config.toml
experts_per_token = 4
d_shared_expert = 0
moe_layers = [0, 1, 2, 3, 4, 5, 6, 7]
routed_scale = 1.0
balance_loss = 0.0129
balance_bias = false
router_noise = 0.3
router_logit_norm = 1.5
vocab_size = 8192
norm = "rmsnorm"
tie_embeddings = true
optimizer = "soap_variant"
batch_tokens = 131072
seq_len = 512
dataset = "wikipedia_en"
Below are experts of layer 2 (counted from 0) of a mixture-of-experts language model. Rows are named router (the router's row for the expert) and show model dimensions 0-223. Each number is 500 + 40 x the weight over its row's rms, rounded and kept within 0 to 999. Numbers have three digits each.
After each expert's rows: "gets" lists some tokens that make up at least twice as much of what it gets as of all text. This comes from a sample of Wikipedia text that the model never trained on. Tokens count by the router's weight.

# expert 35
router:459521477491461501552469539458477417501520540470588539488480518531459505502519489514491539587466549546439437472495578452562521491460459534572555545509530466494542482538494590523471511490505451538481520520504513464512519502527501492423519559567539508468532443562450502529452461526522426461527545452563485429467475479532452423509574487479554591523497519495538495526462490456504474585480453472490467529559514496488461475554539544480514514501478493441509468506506478476501583471463493510542535466517547531488501503490488446484529500518573484549476508476604479496478460480472509484460500463394561420458524463403451516491527485473506373460513491424548486574482465528492444462505
gets: "-", "–", "/", " Location", " 8", " 7"

# expert 24
router:503530464512479411503487503496534508468526519554427510485538464560524396511517547540488497495471487459437472385510501515501462559479527501478553557464542513493542484479486494490522467476511602471542494447419457533491518422505452448484590541512524514524495474430523481561473510480495478516542431534425493447472519502468514473543522543492504504476537555548502571463449516464492525517463525463569560517500527518459453429473574534514522525535494544477446508519444517488525501407467483508553550492461453483510521544534502517475434530457575538488400495514532612538419507510494477418496482521551523551500432549473461517514495534506548469452452570425471500562462504557458459485482
gets: " 1", ";", " –", " 2", " 3", " -"

# expert 7
router:509504464460565503416557505467546516539501482478501483560514532431484464484505436518453462539522585529573465538485466502414486545515573501596486458525521452534442526524481530459442481473450526541497482487500509494534523516534465471436505551458487516524517464523524498517451465469525487489487560452499520562531529417489478448549522577523546465459525507491533448522546476505486529453545446592504421462522542422427508541495469510463440464567556534542530538438483485460514417516563541542491517518514517489472459559536438522394557575513502450546506476531511545454509441581514543496542485432496492495523504491469537458455509457512481495495537538489579462541487481445530524399494
gets: "–", "in", "te", "ue", "а", "/"

# expert 56
router:536485527453448511495473567480529507467511544445471573444471436528528608445510429569544539429559516522502498515486506557450589507537499526505479569541469517491520502493520519450501559515472613490540448484496552540469516528478499529531498524540481464519527522479438492478555486439483446532550471384502436507529499445484477514556515471471526462457472419449462484466502528529526547524556515430502472537470417430496523462487494543528515518536535522531533532547469428473535422449512545486455479591576509519513474480482515497496485503508462455503501436458490631511483540419522530531479469550449455507508553523541486457487534505525509486480456529483522609478493498535534555496484
gets: "ter", " de", " du", " al", " no", " public"

# expert 25
router:547492504543568498494476531527537448416528625478520522418476492455452455474438517475562453524458448569522479524502502506530483514580503544465528542513479424517499514494499505467419442437523529414518438519500499442507511443531524491513484451532536409454533480474541484478533512497467537486512500586505539538550438468547543522482563527496579474490500502516544503497454500503539542524498457538477529489543466470495538536543398468498484511478539454399505485508519531497562552529538430493469498487500471448478530439435519526523475493483470492504497544523506523494543617464454523513503444592545470454462479498512518492554496464494464553582521530510599434464505459513460448490428
gets: "|", " |", "du", "  ", "oro"

# expert 32
router:546498510439453501574459504452472572498508489550500532527470530525528511530481513507529545494443526510513466457509465573454481421518531466477554460542507498537620533525514469459499530414552511463512505405357542494470524481485474511531498553536485503444517496526520545492478520539505544482473454540469535519445513501514562555469441544534524487491472462478510486508437478448529489417435462500526482483551511503449478438501523519517418514473539479437519515485515502493492512505485461476595540504558497487496578543455498467424468548499493520438520483515526485480509474482501552513506412589498516563489415451587426545579492462526577502467542532530553508606476473524474482489443
gets: "ta", "si", "ha", "on", "hi", "mo"

# expert 29
router:520470531532472492574585438498494506475530524532513484485532466517403434546439477473502393542513510439556440481404474430475521487493448525548440479529541481466459551489472492564454481512462488489564505457496551414477532536484481499424524469542520440534565511544491493550471466535528524437517461534512507447428458447472523464554526537470452414544446466443555491542430499520519484496483497497502488495486516517441468416488475437551492606521532417510523485492570545418511449471505508503526480530465558510481483497509453526452478526459543459506487452535504480498493496511546423535480431515508425532511447435449455513530521536490465481495494538488498579522482455490481555527442
gets: " and", " who", "or", " name", "ure", "the"

# expert 51
router:486444521437550553462436506469501541418593478478409464479501524529441479496448487575474552490467559506561528464486488482464512452446516455482506505522592525428435526489402561426440538509473544490536523504442581556509491529479445503457520454536530523539489489534492488467521500517526500511511494517496429502555516537490533471536495460460522470529518523500508502461552492451458501487452473432552427520542481394457500502574487511454480466474484481497448460526468523493470534523512492466475465440476479528464561479415458548513464551484422524501465488541508471466480501455506575456478562460536519466510521511615570538470507583541476464452604450467476487470503507497469479527547
gets: " (", "l", "19", "18", " 14", " ["

# expert 27
router:521496507481560579469490545528466504417443432475534522581501510498604445531452479500572557543584498552511492538426498503503510517487487527539451561559484471561471508442564550463534513516470499602539505504486533545570501494492564392510473482521505558532570558473458545460512512530566518490496516452515511460510443489460540537466460449504437592443502510474466549550424496510478493507463517437483422519444461496548510494487516440512543504576478529526466443529495503454532510474474437540451516497403587528468538461448498555520488530559420511472493461471494494513510557443444507534527494500472536494485510480560493523470466463502455513451551530506501452531488466506525498443508
gets: "s", "ve", "(", "'", "led", " own"

# expert 48
router:433464523493477469464539515525500508504554531459542426531489506511488452470514547562470561472510420453505498467509446531530540497504456537502488540481574428511509494421437536505569491531494451559509527494428533490530566491503534562531477453558470508509515497538491528511474544534426496463512534520517446473524516559581495489459573540508472471472524497498520482460560540455498542442483396499542518500573478524511497569459481535445489447496500521433515492505476542475519550426539487441506465607508432467508454501519540381496518455554518597510514485540530505496420448491543524510616481474553528567483489521544465496459506478518485489493428515464465571519483587526455464444487
gets: " at", "o", " State", " University", " City", "ul"

# expert 63
router:563568535550511518461521439488489514575530464519484484487559499461510512564557529479514463541546457538455443506461523496489474520503472524479485498493465562485484489510522558534441419497443490476488494455505492419467505501484479440525494509494438551551543532492401517438549494507431518502500491532461452501497510448462493630534502537512482512527521484491471558542465471493495481543544485402517580454489493464490456507542447505479503492537427469428530473475493446466540520550542526513540505468549454493459466516495461477450603567498526589465586491475460440528481518446428527425495552484547509531476546517460503452507572549598516393449544497563487494518459529490548503537530
gets: "co", "go", "po", "ca", "sa", "va"

# expert 1
router:506479497518496535540452515550429550482524482577519447539446599520525512473435478442559507483459528461468526465542483531533553526429449545490389525457441457510445499493510495484492579439466545554456524468395463533505561479479546456519459475486468500547470518463502484525444481515479449514517577461522473473507529544506492492439496519549458470537535511509490509552440494518461592445501478539423541532523538491499453509535500593510560457505445428511438559491448496476544480540492479531548542460501524482428447465541550489489472544505542486472420497556448518519527547498492461460460618552461518455470462444486471531536461515507442492526567437467508456540489478520532513465494
gets: "'", " people", " s", " men", " p", " man"

# expert 61
router:463544478520492571481386545524490517541532467494541495520512511510482453554528516528481560563474531416488469506450401482498525545464534505482594473432484487471527482529579467417509462586434502412471457526529570508529593537544468503493473482431493509505453536525523501510523472490470441561526480613498528546565457491511532511508492533561541435565506562510471542505420448493513490487492488527540467526481470461528520420482446467477466537486504493567498503538505461541508504517503466515474460454479570487483492516425570468530476517431522477512440539513428476466554534454524568521553597488478546537488473512491459451565563467471467521503457543528461488485548518520495453500489
gets: " of", " by", "nt", "ine", "at", "ard"

# expert 36
router:500595535487513454527525436534488437468546532531511543578480490539500443485490474501447507528473450469492429441491494543578460492477491490461527552506472503437470487453514501441428534504471489458531491529460546483582543468473482503517520516514515443495489505518512490518571481555467603512516480554495485509483527528453511496546471481501554478491395483535558562491524491420469478548529480517503544426465486551527485513544526485455453517558490503471515557568482561540540516504468491508527509554508441492493451555396511554464535515520453360423544585610491525486472509518491528478498461491510513550527409421488530448473527549534569507535477503501552468534457495577524524472505
gets: " |", "|", ";"

# expert 59
router:549499421456502444484499477494384547461501519495449497448518513530536508460513539534396501463541498507503475458484501486520561533521490485504517508394469506492490478475554501539543461507505493522516502547466443507503456496537474492504440383434532536465536532495552558469508505410518598504541475554524549547500461505551476530489524502463491439497540456550471498492478605503543511548474527500468502467534564566518472544485463518517527501517444466512526540441467528477517551449525490460436491503499471446504408506502427430470452475580541503451551455528440465498524537446469480439496456539510536475444592488519452527505411535552448515474552486416518549528502457502446487486431
gets: "er", "th", "man", "ro", "land", "vi"

# expert 55
router:476523483520523481507454571520520484490494493462505443507502568525403612464444515518540523511553457532546478488550494495512487535521494499533467526432469564494457495479419424478507491522452551437425554465525449560506447514388548447487520551440506496469467465575458466457492469498564525491462502503526470564590561546494435536504507477527498474548413469529482533504533552475534479494530480494489517558461451543442518497532556538499529495478547492476559498544469495469428500547480448457560471473495504473593477544505526463523473497475519516503454498452513430558451471520498465517438437417482506534556491482533548480488513518481475501399539455449516562488425454565558511458507
gets: "un", " American", " high", " main", " air", " United"

# expert 13
router:513463486518450463502469445519462429527572439503460456425524536567539553565475504544500545556544544472554478524499489476537463535561510565513501500525471557556540498485537537500463472486511511445429542497524507460526474526508462474490531598561455417543575463512507483510596462516525507464489532550412435492439470502498489508480493497522501494470498542461502570520454483511405525508523496490480528493449526573522571569441553572534497412522504548546495534525466540437470526485453504466571577497500470472529511446461482529532508522500412493536497479467465451543445495546458529578548551552514508516528542498514471478551500461474436494452471435454502501536573526523561433532489
gets: "C", "P", "S", "B", "R", "T"

# expert 38
router:502546585475537472447486508488496466529456518453521454503572466536524467637489510553529425513455543475488520469522499494501523491497488479524496485515482539493514510500501481469468518514560504485506478523500492479479477522430499445429471538504526531499501504431594516500437470531547527513438370449553506551517530488479408425446537479400502523517507508527563529492493465520455447476485485501572463548503515437473449493468529494461505504387474598491482519469545474464484511490531494482555444461567463472489496497515488492571451512562470500482528438471441516515445478530564495518550561559466452447569567469494478538511514470547515483526516596511505501519535451486552551600438
gets: "-", "|", "x", "em", ":", " per"

# expert 53
router:459487467550513554505483487479414528569500565493527512493558473523473411531526539546506603523550449502465470416508489464449481543541555518462518557513491489527502514525456580535463543503550496472398529546501483495552475518477437488482500507488469493425530451504489513454450542476478559542583491475485398469489396509453521519512517564450516531547532468559496491397567481585512542507509485403532448557536466515492475480432480529501527440532463502503421531541511459471431483549474466474507488484485518457501515494532595483473526529488554549536549475529455453483492522525536456494513511496482517477547462544478499490533520532581523577440476460448532462552494491478553537483466
gets: " was", " were", " on", "ck", "age", " became"

# expert 5
router:556488493545484606415517513506505534511510530532623547503519503462528547560485511496510590548549557538522518471525461512557513517511550444550495521512505454501514530550470477477547412495562506468539505462467489515560466506491456601454479541541452487503464534527513556519508496441471510502500496495534551506527555481460531484517494458516411518441524533555412481503464442518590538488532487426525473500514517487497585454488506433493474521535486436455509477463510501507444570483498500516469574470444535506573531455483484480539439569490435516485503486454514545557438451529546547501468534478537478536463493484491511505565549543510461525464532450422528620497547491522434548495560
gets: " in", " of", " other", " or", "up", " more"

# expert 10
router:505529491525592478416483466518510573485531563520457449481508553507521502502516552485515537503439504483414457500525496501492502520485460462572429469482513447477500491576478518515510539524512485458428452489476470504508469556544539523418525502471464500446479469534501537535509494534504446504538506512489470485497463526421542441497471470493538531490515576480532576451438479478491509458515463495542486534552439513409542496488478509502542466480551436438571478509539530537542478440464570562432497487550482548423535457496491518620519527470505508569493471525487515464461585591433484531546433450482522473523471509520518553477555599472572550495515527421527591536482548479548523485522
gets: "ment", " two", " C", " later", " three", " all"

# expert 11
router:526455474521559516504475451509500524557490496486519504531461516509579481482552506508524551563516513499471563564535491495628474555606450506494495528529521503543457454414496477478480548549516490553471526475506490468484448474543501513598499444512520494605488559440502494529478511435525438476510518493546481493490531530535528559455570520485481452515513529429504478533499479452524492529510516484510376448525467516418428495534482533578480571510421479523540532481582470479492605516489571510509507550510462508462492599483532465529413492481540475516488481525513455453542541537528452474431521553494521546488522531437549507573474476440442474531502512476549557495505468458516468501483
gets: "ed", " of", " called", " near", " the", " with"

# expert 31
router:475518520429470497547463459539521544508534583405497489521549436507478474546493444499467478522480483513516521511516528464454518463530436450508478542501493460498495511479499546467472493484484585491421493479474548452482488472498487555507446502452513488549500425502454559484467507421528499487528458499514487490451464501498487609518521478469425564495555511513444526535537437530446492442485573450561475500505486481555538544475566501502532481451517477406454495538548528531378496580500546532441526534465608497492457448456494423433468454529531420520526502503489473465557586519522513489502511410537518577536487559467475533487500482516537496474483567541547493491578451519540543525538
gets: " as", " \"", " is", " be", " are", " not"

# expert 60
router:516421464426485519435424452476499438494480487549549531579502551464526582536522451453508511526529517515490460504435486517503491575394468517456530543488526584497440556500517521591569541563516480488497489437564552417509509469530475508479529518519521492457513488507434509476530541522490479442465511459454482527451522526598512453512538531554541501473547503531529512481522411564496438514496483553485536510445459463488499483503551506527482523484621534413497419561469593553476572503519433509516465419501488520474484551470496480496566537440501433467453513512513473484509486493461501496516466520457531540489497563424548495498497525473469499473516476465489507561448518461496509436531
gets: " 0", "–", " New", " —", "/", " +"

# expert 9
router:552423504451500442483507512584460546535501532486432500495496529504426547571483519487478481398503480494544440468519458548486550549433524516493558491542527513488483481470531478599506506502411501495463503571511551501455510538405471472511523537537543524465469571462486552503531534538465467550484524529512553501560510500478475462490495473485490490506470541503496482507487536476511464469490525441511442444538487555443438550491540506392537442445463492577510525431481563505516533532516528517470525521509465499501462472437533485434497381486520513444495456547498510432519541454497497515531548582458526489534553527539489551521453439498523488423436510520537517518589394449552520476548
gets: " to", "=", " that", "le", " would", "rem"